Weights of a small mixture-of-experts language model, trained from scratch on English Wikipedia: 34.8M parameters.
Below are experts of layer 2 (counted from 0) of a mixture-of-experts language model. Rows are named gate (a neuron's input weights, with its number), up (a neuron's input weights, with its number), down (a neuron's output weights, with its number) and show model dimensions 32-63. Each number is 128 + 24 x the weight over its row's rms, rounded and kept within 0 to 255. Numbers have three digits each.
Before each expert's rows: a language model's description of what the expert responds to; "comes after" lists some tokens at least twice as common just before its tokens as in all text. This comes from a sample of Wikipedia text that the model never trained on. Tokens count by the router's weight.

# expert 13
It responds to: Sentence starts and verb stems
comes after: ".", ".\n\n", " the", " and", " of", " was"
gate0:113124119092120120092133137100175135140139138132154133132120130140160137144123138151120140132129
up0:114154184141118157110102112164158122147161091113148137121141140131152158104126163119165138095140
down0:107124096136136148151111117127115141096127126129066137162119142141092092148120110162069140112119
gate1:150160177100084139151139138147129086144111129114132113122153181136099143107136131149128137168133
up1:125088093138162107098108121090119151122137133112133125141121095105140119135101135105112117081120
down1:123102135097146128157108151118172119107136107133074121149133083173149102134134150133158114106171
gate2:107142143127139121143145113122118138164150127102097127141125097130118125117119103122146136143119
up2:112138139135130112144137115128122129158126124113087118135111098140125139119108118123138148146119
down2:093179183138148066091156102118141106149127105119130146105113141119146150139094098135140164124160
gate3:113107101122136132136170139149153102128118115133145116101149135118092109169118137161148162150068
up3:115101146145064131152135162110128156100144152159116134133122132123135124144143113107078086116129
down3:124123084146125146141159110086128102098133163151125181116136128151178121124127131147132136129145
gate4:163119137116125202154080136108095110079162161146172125141137132117122065155187147153120138098155
up4:067130073111096087114107130126136124176106101119119117109119117110134121157109118111139107155089
down4:117109099133147126157136135095123118111112134128164123128148168073161160088141161124114100127136
gate5:121130144137092118140149136137157146109174099096139151139124150098141148108156101146122128125122
up5:128163146129119092127132132162150165109175140083140125137101155110125154132143105163129104141128
down5:120152132118117142107098116108155121126125161120146161123134113116113140105128066121123139122087
gate6:128135131089135117128169148186109105203148134122149119125161139176092103148173126137063123124089
up6:145149113100127136122166139158137129202137172122141093120152098159132104145184107125069106139073
down6:121155124106107068165059139125108140079126150118136120136128133173187144117142110114077141085128
gate7:150087136111131193104147182144108083160099079118114112141090121142174100131126138120102150154104
up7:108139109149127070136126096104153189111158147154149121127192120120101127143107129141166130151120
down7:133096068110165122086125105081144145091165131157114096143137160104107144126135157173114100132140
gate8:119140122145085131136112132136160143181100130119075087131121096133125112085168110124137140140117
up8:123112142113173120136137119110102129091162112132182176126151137126128131162114154119125128120140
down8:166116170153131122117158125095070095089153138143145172132130231098131121173120134141103132091140
gate9:135154139126130100155173161114144132148130168152132099124147089140141091137116116140140151159123
up9:147185127114162091150172136098125156168165177117133095127121087138139111152148106127131169144110
down9:102179126204111160092151132134148131122123097078077089095125099124170140116105146120115131104163

# expert 14
It responds to: Table pipes, years, elections
comes after: " ", "–", "0", "201", "200", " \""
gate0:130094131113133149188132111111132142152152176121103106131103112114136135132112136078118127131085
up0:123140127158134098087132121129136121132132117113138152128157143132143117124167127181133140117164
down0:118171110137139128120136124147127107165138126098127142135108137173133103102155142144160102066145
gate1:095111134154145122130116092154048119099079138147143146163131117061115114165145146129104111093100
up1:083091135143142130121110083154047119091114161148123143143139122052136122157145154131118099100091
down1:135145127122113135142103112166098156093078118125152114117132152155128159148143117146118133094140
gate2:117184134097154151095116136123106113123137139086106123132110105117127161135082101106141136164111
up2:120119166147130145130118173115108158175131143159107115133132124147151162113080128115136101154098
down2:132095171163122121126124160155079136093160114128124109117121117121061114110151114160134110100093
gate3:132133142083148093134163124119135171097125114087150143110126097101144173144148126114153167140145
up3:144122098101127140161089156137116144104131119139145118117147147132166121142105139111079078109118
down3:115147163120164203126159106115121152143117110078156161139138093139100115123156102141110150160182
gate4:116142122172129157105114147115125090113119080146117115142132152123128101148140142116114123160137
up4:120151099136157117121121125167120115099115117146111119147155142096150097143129161115131108105136
down4:088124166148096084081099117132105130126130128095119067089125158170131112122148110116095111158144
gate5:117094162123155172120162160175098099130121109101098122162133111176134130137087153093181110116121
up5:111105087154151095133176184148152116122097082142101103137147136149140129149163163123143134109133
down5:138129157099099080127137154127121119114128118068149118093151118101134149123148149112100087111105
gate6:121145154126142082100161142134119137138101134104132141122081113160135159084134069124136121146212
up6:116133153134130088113173150129135115154112112097133120120114110166129129095130089124144129147200
down6:109153097148142115142161126119104150118144117111121135118128142115134169126133127130141170134124
gate7:133075122103151117131155122145137110144155149140141135151122146114115064121166089147085118130117
up7:116110024146125131135140124146134103150139106168131135107133158127167087136119160148133142125110
down7:113139154126165166099116128139162157141151151149129102108089147109075061120132130136091096086144
gate8:131145127149119126130109117145139105119130116108151164105124177184140136150127094145157073117156
up8:142138177118122167110133132141124139122104124143128089147149100097098122094138159112112204145095
down8:146134128108119126142099110089137143093105070154105147137122125123135122120118118098094124131146
gate9:061126112143135145104174159103156114147181115130139106118130118108103098116133144122131138134146
up9:123148152123158111119109113118173135096148183166110121102141129109125126153180117142142115129124
down9:150133126133104132128175102142115154147128115148168148129107188149138115121129129101173153136146

# expert 10
It responds to: Suffixes and plural endings
comes after: " ", " (", " c", " sp", "at", "k"
gate0:092130141148082112126112103095117151121161138117160138126141130132139114127159162129108098133132
up0:133199136137132049179145117122132112144166174114181145123119122158112152138154145108151137123130
down0:118067122141154160140152088123124124139132139093132121168148110141092099124075065098167137141145
gate1:133114145142123140125128136097145126115132109142113107077152116096116117145141105176069144147134
up1:108110094127129105134159121076138105122087136130116144125133125107088108107077106097146138164153
down1:142120112158149132155093076134151107118158098122118155092083173093141160136130161137118100111113
gate2:082172122105067091178156112145125124139115138142146145140099135103137149147125153173128112098107
up2:171093130121160162106126128112107134150144106137112118100176114143152125116133100121117149152139
down2:123152156117185117118114093118137102155129124173124167113136135106083112153089156152163150102086
gate3:092175123103127110117101123148123105075096131128168127120109105086090118088126140141119144118107
up3:119166105124088139134109137133170137162144117160129130153157134106106121143114113110135111110155
down3:119106127120142146097126110127099154154171102118164096149138142130083128123164124121146135085130
gate4:076115129124129105143120119134117166074084113180087151140113118108124105128132174109124103112120
up4:145121154123086149078090129117147091138107117108149123134160132120129190150109107141133142175143
down4:147090154115135136088134136080123126113166123156110148138118154104098087116104056107105120117133
gate5:141107121109148131121106096179143158127116172171162091141152152198154076142180122152121142115122
up5:125127111133133130123098112167128096127106138140133067106155124148129068172177148137144121087111
down5:166108141134106126132129118140166134145126121126138154143072133113156090122170143151128134114161
gate6:111119177148163137097167166064117124141153112133133158149170147139121129093150135176119132113142
up6:153168078122118138153093118148120140141118142108136098130119146124130140164109139092124076116117
down6:130118136110158131131116092138112116085122118170089134131146108098141132127090115106119122109123
gate7:093085156151141166118161149072160139147120148128127136135124114131113098154127142098134121116087
up7:132181129147099124126076101155091158140168144161130156149148149123131131137128138093093118154173
down7:092105146132100162112083146156113138171133146132111131148124116093119114105190140132070163127075
gate8:142189159154161103124095135107117161095120131140123149139130136107067092093103087151090105143140
up8:089116143104100084122150065160140144136112127131158130121096137136160124147116176127111135120145
down8:142109139113155131130086113128112152117150152141125123171096138106053105094171070120098098092117
gate9:150100141125146148166177128096117126144158131139152081150116118141110089108150132136099200146121
up9:166085120140144137123107098120130119135133139129122124119107134110138123096111130157119106089109
down9:135122124115101141122090143100103097110092131117123150128122115100114152130119120128146128147103

# expert 4
It responds to: Auxiliaries and verb complements
comes after: " to", " the", " would", " a", " and", " his"
gate0:131131094074146160140049114137141114150119144108126114141100133115169167071155129119122128106144
up0:116132185107135108111155137136105132115128063145140136144137159128124126167130113080136128155115
down0:114127160136166117140158150147119123131175151130110146138156108157143077151120075133158143127083
gate1:152102133138141126157136116069116147144128179129150107142086135102140144089161137173170113154148
up1:107153127115115116124132135210131110111118085125108138134171140162152101147101124086083131104115
down1:112128163135090132155139133158168134118123137100146113137119133110132082115135118153132166106098
gate2:157108143131121126169139161101106161156123134114115099108134094116116117094112127106124150096108
up2:139116108091067138139133122124120131157117166108137128115159104130102103066107122116088152109138
down2:099109133154154156137146121121119128097173110094155122094164140141109133119150170139112098163091
gate3:147124125110127091130144150099130104137077132115153108134112115152111074133110142111118147141161
up3:135146117094126103145172141123114116130080096138186133114096138145132108110091126156114152151145
down3:123133126110139092096122148148135126113133151145104120139087129091129072116134133124143087130142
gate4:123133135096147123106103139142126129142128139190116116138086121088122095141135110145149124164144
up4:143112123145140140135157132107077109105166107124118126144139131173097133077145128165127148109135
down4:106133136136168136127121128165155139175125071108126142136198110113129174104128165148126131129097
gate5:128184153139171141099131116111140115160106123159121137126136119120136153130093125156132099116167
up5:131054116144103103149132121118119148098138122103128125145116126131137096130159139081117143146077
down5:086134144140136142115099131128172205153145123125110153145086134139164126089130130160135146139135
gate6:123155119132113157151104142154154127101181143113100174096149138161113120100126119129084140177120
up6:141110154139149109108147127103104122158087104138162110153132102121135126126140126154153085086138
down6:114134138121126152134145106122110125124191123144125075153104137126113141106131139120114080118158
gate7:082114094152127150102132152159115098112164112119168148122111171153165134161156131132107143126095
up7:136133126130108110149118096097097104097083107164096113122104119122094102152149096143140119135136
down7:149127170106112117157134062121086124135120128097110134163156118106125094155120142118108166130110
gate8:145172150091122113131110124126135132124097162118161089117141134064103156129195132162096091130103
up8:120135152103126098169141136111125115114119116115172107132116107105092135168169158131102125101099
down8:121138088116109156141130142145089116145161131154150119127116101140130101120116091118100104078172
gate9:084170122124104046108082133148140154077150173180108122117097095116075058137095131108145096127112
up9:106179111127135045116111147151150153086152177176108126131103091124094075134100106113138112126100
down9:127140159148101129124150100146162115157145080098141146171109108126097099107131153138165130138131

# expert 1
It responds to: Word-initial prefix fragments
comes after: " the", " a", " and", " to", " of", " was"
gate0:138145097132153054087110135081169179149102134166100131150109151159137124138097097129089124125113
up0:138132115124139195134121175105111163175131123120074126112150103151089108140096131130128107117156
down0:121120134138090111118144115114127167163122140074075140151167119140119117151139137159157109120142
gate1:156148149132153074101125089119138118142113177145123116143088129129148131128166122144068104148112
up1:151130161118150087076110089122147146143125157133110117134127120122118136118138126102091116142109
down1:177148135130133121101108068153154133165109082160096140106109133124161142106110143129134091144130
gate2:088148125151122119197123125134120133095146115126134142119111104120098106129115094112124105119161
up2:151121154093148132062129116152140126161087141116127122131160127146128162139160155157147147130078
down2:139105132132113098111100142164144126109146164122123125163123129069132137160092176132155097158122
gate3:153092155184104148134114088164121126114112123128145123124081165124146118101169116146139128093141
up3:142096147173090163115117114155142103141157113134111130136102172123167116113147111105120083147127
down3:103124166159120107115091167145145110144153122128116162113105127113125115111110093145148138119155
gate4:126111108155127179149153141128121180157101104127103113144119117138111172134107074113181099128160
up4:095125125154111146144133124113157177151155130149160154145164149138110116147100092078134141120142
down4:096104102144133113131165127114195087167116131151110124145165126134156126093075132132139123144089
gate5:165103144130134116143170133102108149121157120168166106151134159152157112116101130139101132160142
up5:161063147126106132120187127107136117154125107151166154131137145124154093106143134137120174186127
down5:163161125143131117096142152130162152113118126176178152161113126149122104081126119093120152141104
gate6:150106105128127123126152084121116152176154097156135124108137118120110134097099118106149169101102
up6:137088157112138138120089131111122115096094138108126106135112137155132144165127122129074090123124
down6:092177173196129139108114145116130138155126135111144082145135155166127158140136130162099133163155
gate7:128074148119137138117110114122171168113074097090142137109123141134103154115079114116153118124137
up7:142139140107113160157121147157136147171184112125112085144186139126165121173158118122076113096082
down7:148155110113143142104164138156103129156165138120128080149156133134157117132159115111123144095070
gate8:148090118106113136141093088121145077129063115117166122111128159148185132096116094092161107151104
up8:133148153076106162090168142133100112112189143119127134151114125125075111141110135121099141067175
down8:153105146099104114111168134117146210123170111181159153161113133089110099116141117136137099125138
gate9:048132115125107136108116100138200143126132113119160085130117135068179134114115133121124104172157
up9:134111137113136106124125140094099118129115132125129159125139128167087126140120140175127173075103
down9:168108135121112087112119112140115110137114075105128139131075142155132139156122141135115129097140